Experts of a small language model.
Size: width 256, vocabulary 17327.
Experts: 8 experts in each of 8 layers, 224 SwiGLU neurons an expert, 2 picks a token, a sigmoid router.
Training: 726M tokens, 11081 steps.
Below are experts of layer 2 (counted from 0) of a mixture-of-experts language model. Rows are named router (the router's row for the expert), gate (a neuron's input weights, with its number), up (a neuron's input weights, with its number), down (a neuron's output weights, with its number) and show model dimensions 0-255. Each number is 500 + 40 x the weight over its row's rms, rounded and kept within 0 to 999. Numbers have three digits each.
After each expert's rows: "mostly gets" lists some tokens that are sent to it at least half of the time; "raises" lists some tokens whose logits its average output raises strongly, later layers aside. This comes from a sample of Wikipedia text that the model never trained on.

# expert 2
router:459410513458509482501500496579517547512560484520508507560588477474502438396443509585548512546488511466506509509520469559455586407477530513513454455559480455504493531446491443507525533471522507421519470564488541469512467465455493525480499498518535454479596483490468488516489461482521562501480506494424519464459541529472519505451569556502452514509416570471442484521504485494606434507498480452521491550434516522456481475501537585463446431504478577531479480508443486460458460522469576564512548530482408533550466471510485529540460554497526433472444513479451507475527442559493536475451546450488568456517564482482526454479460491559583553484539491488462499531464526457492567525543465497461447534560489557482497516490550505489508528541487530558502568501480463506519451494547501
gate10:536459604559478552517419441503518509491525478616508472552510462519536460471545467530553514498509519493468458559495559563456517508521446501546533569524514526522444498479518497528497541549555485563576517488478516505500490517530469529522528505551493506547465416492538497493484454494534500445514514514576476505549547536497517449490525504461434464515473517452499580491501469519456449548468488519503520490558541508426564504485441567447586546489477518462519521511415558505490542493532525511386462471544500440411447486545515540529491537499497471463498428494491501511591462483537505475466505487497464509431430572542522457485586479435479537516527521475489432426528587595516582497577483543506461461463562509531502495491495527511458511455480518495419446552477513562473516497503459
up10:438535538476526459556529494494447526509499523504485597483565510555493472441540509528442473457523519501448427501490470484551519497482515529506490462517549564496521496604441511561557420525481521534450433514534503502528566536566472423457508578518506516437511452567438409504538536468509486534530553542472485481582416535501506531490553540461502533500483522502536478431432444531516452502583428533541446492517565536488489501496531447516454458569473497457536490508501524509519430480526414539473546531470493447484500454519464501511523424479571511500495400508441528530500503455520501479486485503477515454518476490458457511523459463541479443495499554475527460523450515478466422445547535513474526526535539551467445481525492548395504507474498485415494479492511515442594484409527461
down10:485519547562528457397456575446473492493537509502425421508539492502483540538466504532537499493550493471421558516459536496489477468512495485406507508530516388488505469520526475483426556497561477515430546458512457538487391492459484541495515534452497571495571531526582483557452493467529475494526392554502500480551494472489533505462532508491477486436459456436528470512427513476543514508475469517482549438498434543513506526460498512477542517528479520446484519510450588492529512522512584481512530440512533501523485520495421529578504614459576483478512506513427456509530540435498479481491564492563575538463501515530513477466491485529457459483491476537520429466505530510519497555481576567482484466476479444513485483553522469508549461501482539458485518441501499468517435539411411
gate11:534486569531473521525519503535434481557535512479480546521506516486537476518463559504519525506551476518487514478442489521469554495533504481471475548452449549497445445527522525488489497440504605469551483534491505490515519516506453557412540470539418567435513510461521554549499411463524519519446534572529565525484480494472564528476479523486506501445510529536479473491566460478540452479565627507506516521550539477456533522551512533484485582502486494513500523529547434516457521572531547460525508476585494490571553499463474485514539442529444478467448516529578541517567586527523471461434459408446508474439506555498506466534497561488535466532540501466554465545526454489465496421461491508425457501428554440585511568541483509447501478550557460563444493484477460474541477464485542
up11:463459423519515521493460507504485526517485491496529559509450498493501470540489429409477505562458503498504540561530455414542449537483516476505520468529450486572509520524514476466539440581448430531464536557506472537548491532497470505538401570452470510484483403567537510597457423561458435433538526502464490618516480463484508510521463474533509515502501534514495449511481548532438508541393497543465478483472454499499522624537486485550519442508535496461445571533511527485422463516494525535500512510449501534487445493530457519515498524462587528579547498500483504518421519510468482542583533506494485513546499463516480527466441486563460463522476532441444522529469499542553525432457554504497564489550452516428518484460531518539501510467501507472538474455443541565532537546481501
down11:555444516495490525526499548617477507444520481528507506517506468499463496526477501519438462463503465509497496417493512571512527454589503483525541545424523533502429517541527543494417508594476495545524472477432490464487485475502471475470482476516546523534499514502527436471543522534479497485476506518592466415505479480483455533519513455452509484475534493468546486490477451483544537509554489487480573499536506520521528427473460468442473498506506415521498494453508527563491468452455613476542477506470459437456560478469457579431512468471478484493465494474601519483556445445538497456513495457480597436381499544551481534509542525510504499490513474551577458480590537504479496460532433573454473444500555478487532523605494491554463512584505482566538527534450470507552474490504444
mostly gets: " ", " (", "\n", ")", " |\n", ".\n\n"
raises: "In", "==", "The", "As", "At", "On"

# expert 1
router:479448552512531473474535479569521510446559556475500485480548510464523511466449457503533461551476544471599540563468514559540522485431545537509465513496456435507477486485485428517553504500543447472503481417496473491427510563550537544547487488516427407526430513448491499462475527529477500470534470493465474515468480457500475580469437479505550492480441606476518482512461558503490429514536476486461514547520516497480480415469505509504507491533531533486507509439491492414448544479415516596469537499518479439542497519540467434540432541507465539496498486561499494502502524604453455509481538528546579469506484475519593462516521446512569512447550423472511550550560501474509507548592520493551497543510478519500562491551399544490486542497538543497503523485547426462506435471502534
gate10:560524532498396521401538460492505523566430404536525533544486492493455473453520507501567453435517481523506477496527479480449483485520506539489464493546543520438516504458433478497532560471557524531476531494478528514511539515443482482497499472530522521555430513498527522501513440547423525407514490548533518497490504530508446492490486498580481489454471566469489517506487484480519589489522392562568456561548463508493519541497501459499499480510510514521580459583450450557445555507555472482470448445503428512545542537511499513450492523507541462457429455510545473500487465441489610556540502485557548527530487442470468559459513457519524542533543492467570461497525521603488526492503523462492459470528569443515557549530493520507514523454518553520512526582368507460510514520541459
up10:492462496535498417424521515572525482501531538474460406502471493405507536524523544589469513567492470506474498513458461486485456523418489473504500473486505526521521523493539533547480485467465500541507539555473429548549498491524499525483479497484443505548610484514483489533518487547536504461464470519506477512441548496539517506539487496414499492445521446528531499499563544486517467526520515465458413456456521492536460528551541437494507475440506510504392517549527507471518503457520508478578473458551523547506531450516477491538562519502422387449501430475446476540504484576488507440512511544509480525468493527557460468510368482477433512558401491572430474475533575473535514483468503492478474477445467500539499455446493487474471556450459545459520510406582473551511492423456524
down10:479537495448506477483448524566484500494471506493464465549485482525522495436477485494480481550490550479472493444524576474465523482452463530459478489514446464505509499421518537494473520531473469451521484523419549538499464482495513497521494492499392519468550437460420428538493481492456412470524495475433476521470475468508489523420460485454541494451570504569505476525588458518478578492483443391495550467517562557515431421559560509440470473479516470465384525520551601461543561444520551519495482451532463501444516395524537504532537514462553412467496500514515472514539503484480518506486504495512514465524517439525493497467561474444419562547434575458467471508508479497458540493516516455512520438465526491466507486517463580529516491561504553442503484582515506494549443438472531
gate11:500530497523585505573519485521521542476400578531497434525453544506504520443516579470572473456421480595434481491527488442430502497488533489498489501528470554601432586517523489514468483480535492524545542450458428423495508560571449517556531520451529489515477472528523529513517491542416523525554534453497458518502518522446484446456573470543486517455469465477439461452518490465432485532457553464518456485497535485454439495512499512459546468519547546470453555450573550565442445498542451414508461495568457535511562518447550437475581475570446556507512494452439485446532476483473548477519595439504540475465530493442489468510507493428537523487541510523517479534514515468541490512485487519483481477501511550456491444513516488472486513457472468465535461504560519479533483541513534
up11:549539517406502501529563453523481495475511420518527575498542457454450504553504532485503469480530474603488485463481466502527453509475490464494456521495514544487584548550552405496516473547437426470482440551485556468514509608520534482467536484529488520488459512487486531449506519570488543494512541530466522501513516512560538501476523493540568432492503519513529414493541563454429406495486466500489501495465504522473531540581460437494473501567555492485500443467505481498435493465563452596493462521554437454468529482543570548509532504459519459549445508524457427472489538417470548441506540517504448454490484406452567528527507519498463474585552515509539495502566504478469473482491436551472461523502490516473457549424541553480459508513542551468495536500530448495548549418491524
down11:623461482466460455552525493529492490506555484516424455455554526496496496517440516454534526509469510559611456586477501503516481473500523502521507457471492594487503440586433489485512528490437414511420527504499513498537549522502547479446494449520432499533505474508527472528477475486476529450451510561544533568478497436581502509418513511553502422473532511498515492490466543478466508534445494545458552490460568564480519542467505476422560468462513487504472512505510504493517487463559512555563484457464510473497486525562439414582487548431479439527539519551572511537490419440472528410551498530433524447495529523505493507413533509469470537509453515505499452462502520480494437474465518538510468496428513530476516522506586406540512534464522514491539463511444515568480437510527493
mostly gets: ".", "4", "3", "2", "0", "1"
raises: "–", "\n\n", "\n", "/", ",", "-"

# expert 7
router:557499505551539482477459519518519494495511448457502552465495426486517431462605477460509455464511478433563523543509489547516562504468544519566479481546471453528521520474512561481468519493451406495507466510466493521465491495504611509455471463557532495499464464501495470457434510412455528449580479501558488518471512509483515515423472459480530417491479481466414567467500458487505510481440516507475550490497490540488556385499530430444490455545475502475516526550444529446470512567504494517498516506565516526496513511517485448596475510541436496396416532460443522468510532504467451479460494436511519484479526507475503460475486482515516475477531553445535527603471537529537516473473510584502485440602533470527500485410432560524571557519535533571525478501521454500546479467540489
gate10:473466454516505482407567407554530555510419545512494443540539510547551525474510492489460546457559460500431520485530520456498548501508440524481526500478474523498494558468450467477426514463566513552582464475508455446511434481492467537510461471478552561506475490431544496505492568499424585488473461418614514465465562505445500546404566530471480517493537493479478488430477536438470480468482438523466490571504563491511557492583507462514499516495537452490475570503527537444419451475577538463581445500544488493515475490463481525527503470492457427466499530515513511548528467514502519531494488431505449509459493551523518441477504468490461451434492524452436490452508538506507524541533463456479575565471519487589542424498501539531494487522444498515552557480510545444509513491486476
up10:545482510550504494526504491444508499509552458469594529514541499537534526511466510453505470542526531465524449470545423460498538511520430455480509580453497443424443500527476424482508504591470477447478559487520465482463531510462474503451498524477471459537570467524572500548517496534559421528528479496480482467475450499504542459557470514494473553584572490528504470428502508496534518522569537517448557490570438524492499486377499494457520495411470543457477444460557523504542546543485431520588482537434538525469440545522532441496513512492523534550478550527593461549445488505466450533516452551488519549511510473489546549485452515470524578498527454483510462504479566515533448533436528534601471436496517458539464471495469557400530495470516425468489537480497456528486513519513542
down10:456521563483515530486500491471500479530514497508515469512511509449514529458455483542529496475549542539492513514539452465512484484486468564495513582495558519465513481415495482569509480528476394460522568502474560502541476489560451480451485527556509436460505485520512461498496562447467426466492509514451492435527496415620411545542553472526491561535536528479357520521467463523556593529508503529521546503453524406542440524476529510503472501460482492501565565473506527495491541496561557488499492526479534471445518487577517489505558472459481549548487507549473490405481469492503498532594504535453452510588517510534541457449445521430498454522487430541498513450494485497450548449526447493528559495521509488509523504433498433563548508575536526560510421457546483509482455532465468
gate11:541517551512445463519541479510452491552521449523436484466540478443508460409441492465443485502491468605562505515556512514526484501530505489517446484567495486522464496437548508483479499520505517549461450483505468493521454507435392434519534522475499495549465551484494547487476584504474498570535490557554496501421499583504534417513487525468513526534474537511514518497536507545487526493613465512540528482519521487489442459554514502494496550461465528469482541556553599519520521370543531518494511461550512461439493539423458480514497420469538467460459584404524453543464498494524525585465462516535531521520514463498535499555493557526529483468526532448477447503473501447504489485479595510428563480556502543516431518490463518520541504531607476479474513436495515455458435495517523
up11:552574534466558465461548527529518501474509453475533502515523547555463447529535529464484422481517474507469534476506493448507545495490564519420582572512496516466547478437543449511491554507526531462640515545482539494478550510499509560435465440513532497511449548553564472402443504540417526473481521464473469519497484508523528459565510606504524463550541489473459524506467448452525422419525482516506490538476548504540538526545479466546502466464504523522409448518453542507527530499428516518535445469525537437493537466541460441506504501524493484429500498515523449531450506520485464444492592533580525565504498462499470484483491460490427464495515495480517466471469511442474450496460538475505495573523494492467510572564426486464566477546547421499446431579482504496542452523499477
down11:499494510523469514450489557500526500580567539458514505538504391489506464515511520521574559531520506509510522489490455492485523471490435557413505458527517453473519530471476563511544490465473453454586458499475514525477542474601484513435490555466500515518488465467512582458430490477493610548451410402591537499498526448552520535581418543517588529466468446495481457501524522542470523439459511487491442520502555461519546495494513492474515546510546463528600540517522432468458494504477508474461528478475475476505470579501505480487531504492511535539568527496459531460502567516476563474510528487461473563470490444476493481485449541482532513585526453471566518449528519494562502476511453473448448424475510544553521489518497496444549518488450448457520448567515539470532606548507514
mostly gets: " in", " to", " was", " of", " with", " on"
raises: " the", " a", " his"

# expert 6
router:429455562455617485461479478573409527398442496453580568460518517530531491475500494544533468536438523500536533528519489522459502495515512514568513471543463482469493567521520461569574555544450503532490488516465477519517521501511536486457488511602436465427495556512503501504496529519522542399496529485409414457534428430519522578527462542573577437488486557532492553507516502431513516480530435420551488544478440471513490477510480492520494483486519532484412484566476454467427520508519531521432524526458431504514507562520452450499492507521486483476531535510487526473526479549488519589480460462504507425497440490473503464431482506501473525504510524480532465473547496495435497512470479518503430530450460522495465487543497549568529488462580508502505574503577465479475462464506488
gate7:519466493483467494556509513415541478529452510538473456468463459477462536505530530528536453411553430482507503452495599466513489555436449552500502593536482551506454449505496563497459474533510544521442474541519493483435465511593515561536487485554538583423520501560566454579518487515414503569546532532555497511443552506442489417428525496501485532481440501499505564571496478490498531536491515496442530484507424550464516513520564516408506470475492492462459528462502534464496500486530466488550505485537520486503495521449549460448526515511473553469468496498497527518493445450509498489451411536507491452481530537495464535431520487530497408503486484430522477513468504519486603494502503530498486526536517489579599496500459474526484477549459507513461509551408492592493536606498470
up7:570542481516507530506495477615500533527486523447555519408482490474466458507511487504471477530527515530497547501538491450432448495472349513535494467563504516511495460537475484472488586505392432568488492462475522516475464550596519464508500502506441532385513484484485508472507455529547532471486503528455462458497496484470552497548459502527533515460496509489414484490503466525526469492449443538472504490543426440507470561461522511491474480475548505502542550544474430450562495392483498577543509521477458437479477512509530499461479495545484465517499583549516495470416494505534580578499497533552466462423485488527499573401503529547440479500475543531560463428552522479488447544444452481564561530464501482472444463516524525521531516534518500490504585509516535466524461510529494
down7:494511439462519525595513471575440556514445503541499499395486520525534513474504575468504506543478493497559556469502536545526462534502474612494506529453512517525508464568471435453474542451436478531548467494501491467513469518539531491433540468567427512472546492432531467509469395538476470417510467559461443582551498445497506520623538430497523531470541500532516521518526482549495481503501511498477549523484514456511503562530471531515516531491483471496511510478537459489488483476504410521479494415479449479456533487509540465449565474578551459530468573492490501532458453440514503542438477522561407471466511470432473497442507499554450451552461483467540512457525466525482462535476513491567428520445482493486496475580583497474490461454516512480465550576552445442506511527502503
gate8:436466566468569469502473432560436535522450475526487510452528384560482494493516567430517550473451474483459462494467488445589497494454525526528490460533578507548587430487511525462524529496510508551447587495482495540536444533547462526554520521493486530511405554484439463492504484494537469520528472564557447528561475466517544521507493472479505430520494524489525434516466508516489492549542485466509482465592553519552524474526448579522505493534534497494457459534482476544592469474394536464549479513495455517548523517507479516478444491502532519539544558497500508481589520554492439454512538513524488540412496438534413552509459543501592550444448434550507510497528492540563487550483534488510537492527552473450461483473546515468497498510476539547574526469441489455455494510475521
up8:482487422491490456521514466503464489536503516473476509482537490400445391475578494538493492463454545517525499518487517442534483432475474532418458489554487571559479557511465457539473487526494517554542509485484506469502513478534562478602522478417467548516498469537456478501565494483538499503550528486468515504546506494504502448515466549489516548498507502528480524649530546514573517510521533487465500489453606522521456516468520479459499495523521540495500541509535487520497543423435480473492472579514533465447526443444526471470478420492465581507470543505525507506475576531526507465481454539419545519488464533439466577495541532448515457441502449604536452543501529429599510485436470502515486480603455454488526494483521505470461484474456511484567526489431544453523504449552567
down8:451544550497480489465558461467513477491458477608457559466483474437453441436517476490488532441451451534536502506487476434460512519488481532535458481509462502484524503496484490451556532479531551508465540579383481476464524526526459537516497476477468548522489482439521557533447512529408461516546478514473427503476438492531524503560517509504542535492431593513520473524509563547536532525545510514482500443577481537573433451450461490514517404566488500447499504503458414485524531509436500463493478509522532486509576460518479499460543514517558564524483454467410471499531597553504511492470524441418535495465525473496475485532416530418545472445526429520524514556560496520520506392517533511500522481445442451563489479515502491500557455512534475585510518518505424496525533450494493
mostly gets: "an", "i", "ar", "e", "u", "on"
raises: "bit", "borough", "ian", " County"

# expert 5
router:464517528481561463471459491511514549530514461449537492563498489492564459487602497418453524514477503452510494499566525571435476451425531411538503493538578457485471510450491530485493533458486507516505428443454542507505462508480561455482524485549516477495559503475466591411477446478478508439563534493506538462497502418447533549454525501495453469496460566473491574509464537515453551460515477491497506478558483531443478488449526594431522468508480439544533526495498494444469537507464575442448476482435498511539435494531498469524451606548504508442476457480502570514461518490487448553514513441517557516477468555420538472496480505435497521440591517463494467506515556466506491513506444578485540457487478491526485584495515551523509530395493549527544440505528559461512533479501465
gate7:515390472481529477502552439512494502491505555508497539517476531495477554508393455508534452472443503486528471517471452432595477523544468523507521572534407527476477517523495433521564482403519511463478556490484505508471528491530483542469522513474474498498490521481520441574446441471499590512477488481500498469491460542488495522581525504501511504521466589492480462440553502544576398506492572493560486599392542498459514506505449476541473535510476548506537396536456475454492482521477512458465557541574469501557558485419506551477483444404509494489507481522478505473505489518521535549523493530479488474524488462507558483522499489525520556475496468480510512576572444528484532502492462371555466592533482470461493470460473502522565498506487483509573542508484490510431422506527496
up7:491527496477472505549542480493523474518571516513468463455495534486481551546371469509524446466509463541465490519449436508505532455490537548443477503520470500586499402490527468492511433524534509495461484493536545494499533532436397527573464474517528434523497537461560470551520456457513513516504489506503463521423486498482425501498481478399577542522509438512467554415490520502521523519512520498507463481473497571511572499601487547555520506475473509509518484488559553509491440494527514534517526495471521374541554486479507534451467520450522530468479517580539509610590522507463508567444552545550514497525541477572512427524509479530486533470499498508522513487521517512541511426506599474507474501445499499519558484445470437507453432554477467508483522459519396577515526486541455
down7:496468471421457509473550465470507497477532572524516485432540553504429443576399443548517348475467515500535482507486463498525497483499512548477480536452396484550535476501502406506536487479489493517451512505531473448461516462478497542545511490495472467471488488453595440539473488445493528529481453545441493479456552448523445444582498442469530522508494510503522439430515538486489426486613535532491447543494545496453509480516494535509476515462479540453467503478467530431474507492530489473482498560553461461558542508452443545514441481480484508492506530513510465472492446506504489505487490492469517470479526467568468449538596446519495456468525459483521556575527412540541536505466525442556441643495495446464512497501463513573483462501581494460487557497481481509505528537461500
gate8:511451577552497441436546492503447534443413544491462538443533559522508558461482550562478537562463523449526551472443474509484482535526521467444549516450528433435530531503441444513466508478538514569470454502512484568418505565591525477565454541499536484566503434481524487487481498455515425495520497502481571535460468502433505518522519467514517489476476547548463523490482468509522556522555503510436501479478490494479514453435491473491474477517528475523497479476537472510451517417534536407469472527464509537546475555489525473471518525554552437506547469480462436527504579541510485541500492461541489505484463488475487496467509506556511468505550505554478488501528391536510526511544592522514552457530478425534569511501520610485439452553419510563461449559465417517505567475438509
up8:485447489500581510499448515434489453487567565515493579460515485518500560457535498480583499565518493468580474543516512473547474452479544536482525520465496475442508516521507456506458502479469431449584506567535513467500465509523483519497641487439482484501480525490466507546557543462517495447501537474517427455518473496441472546486521426532496451484518494516524519524470448534592494492508544470459520483538490504512488577477472514461548492502541446567559484522576499514503462525504495487498566467525587437480431526472450508552502513464446502530507499483479497567492528463487445451482458505476416447422477490428505540509383523543555439501490490558506497465447556539554402519432540473501479490554481501513515482532522516533448474573498490524518569454416508565460459442434456
down8:447502496528522460426532511525442535478552484523534531519445499480532485451551562530454480433498511543451463497545511508539492493545413517572536456519472497517516518448560512525567506519584430478444521445627464451542542507506550515493416436504515536532503491460456537541496477489497475440500466522495504542537547442481524505539475508427494464530439478554543450456494574508493472451477398474581523488478584561446523476515497485528524489483507494562475528572576510454464516527580487591535544480516534535494507518485558546482537467552486524518485521492524495529558425490499522454569525596497527438522537519509541516440505496467535506534492499446541526424468510531466482530498505405557431546548510467529527500470554430519499470538549518512409484518471517494470546550555516
mostly gets: " University", " League", "ers", " film", "age", " series"
raises: " of", ",", " from", ".", " in", ".\n\n"

# expert 3
router:410427521470547447518476506589392499543546498477511555486576481458552487544441477492500498510514557518549507488572402504478560512466535589482494540505458478478484499465428525443512483488490402484485502531455479524515529526452502482499528433491477438510491501480485507420501398485481521498550490475472510518549518479456540524489468463500525477544523486514469492449500538559513509492513501481531517519468490459505507471480471555534518477521527626508527546522456464469487523571507541539487514506534475557582495506483494534529460494528463394493500598511472456474479476533516425533514559519500486479517530518537556474489463479478491481514519447490431525590558475482506530525527491429430438549526594427580522395420466521399489520486562524492549540509541485481522498444508537
gate10:610501459498568540478555533543518558545576459567476520516540510490528542476485530496474500503512496553504534565512450447488468499511503521516471524452507502490476518478448521439488541585478526482485530491527538503561512529551384432512452536507503464500503507438512543487540444566479483541510529538509538571431525521448458514551420474508543507502491488540549557514422535475477515467550541502426515452502450506499521483514483492509479488487547526458507525553575524535495477447556493474608490501444463523539502469477487566498510474478519443589522528553464495427550433493485484573464473519460513515496540505424489457441397507433530484454451490509447461518475416483537465524438502546484483483503518497517591491436502469565509574489544559524510497501507510635516456479583496
up10:484513482492522490463525500441534428495476447473487540471481486485539494453462449494508526505482514469458493553515493519441471415527436460522397561519536480516502427506465507567489542526479491481496509468536541565520492517481497458428450498501486504564478477531424561462451505542491415515476493516462550536452505528524552484573469547493450501509496575478488477519516447492543500478447488449429491535479509425487581512529480477542470515491504490469497496515550515535429487422512507520455559497511603464517464432493523529502499446401500498481496554436577596419498517469465440501542501471526513460504493473558550531544396493408524549493538520428484490458472455518487518430468450477563564439549524526499449540472470504468506435502625450500454516456475483557483433457524508
down10:517548476507435501539501518537555449495525478438491434504501517513435519513518528493584560503530456481525477454541477508539455442490472569464552546460523462519466459482512471507483521496521549541474538563514533498578524497481565542460457456515503528486471528488550517516473541468531503406527463492534480485555468464491542503471489478479561544508524547444412444493537533506534514511454428519573511509455498525468499539377547503502533447545489503533494566474543516536600472567547472545588483513529548492486503474554540528547515505539459499469528567524495480472422532559495530500513536483500527491502576550528549511507540442421475554571537519439539509568571504486493570521511459406464497484463538529488534447599512547548528495571431475440528472503409497505470510466406516
gate11:547533519462482464485474447571463456524554475524525486511458461504541528482550500541459562467478619504577494426473491515551537520420464469452523456516534470524514502483460501427479481470578453479469498537437513459519528514477529420533519557433409445523521497492477434504546521517454506515564521514598483481476450519469574573444592492471540512443476442460427452471469529533485545501438591450498473549476518525471482536458506488497558471497508562510517503444498436541464483528496507486485478447546459519554538498456521540445483514475399537486517553499537483537462482456529477403522491468515441529490480492571525507520520572515478532518505497477517529430483571550505530465542525475521514474469535596478430560459506493477486549487468532484451542509484558407545543514484494
up11:539559502510486474478534513436438522484491533494488510467512552522487449475466456540548514483475433499522428532503525491462467398495481469547502513545558491466507425545585525524497512522570485543502437481453458567482447451538486492490521480532524459486399487486499502524472442455562531491508390443525548463449572518493461398505463536538529470541574483554530497483516542475530457501518419575491442513510503495519543523421499513469514415427504481519434501511469528552512500480509531516485468504491519425514435494511466411482505513505471536502480494490552564459538470604500561472452475499513594472492501528523498542450575464535470469510475457454470464470434524606540519527527485509495495492544515465461541487557523508586538468478423447555561461503424496453554510489519468
down11:510500468532525511486515434476482540493525407424505450447484493510547409512542465544440522534518498479514537527481488558501481505444491496435490489506507459537449454498411545486472520539495460476498470559476485550519397519490481431504438561516533422563597509448392505434443576495458489501424563559502516534509482490543452496498454549512502509481424481560508506478462560522543496488465459522528487494472488556454416486442536494478517459498561481484532528560518503509570508515499508458582506531520511498460456572553489510474470523504488478503512478435489473550477491501478516461537524528498451500428596500549547518519547539542538460545404519526514552500486543596522562559475543430527527507521515460501473545493488517495491460503434559460425456580560459559513532497543499
mostly gets: "200", "201", "202", "198", " P", " V"
raises: "4", ".", "2", "5", "6", "7"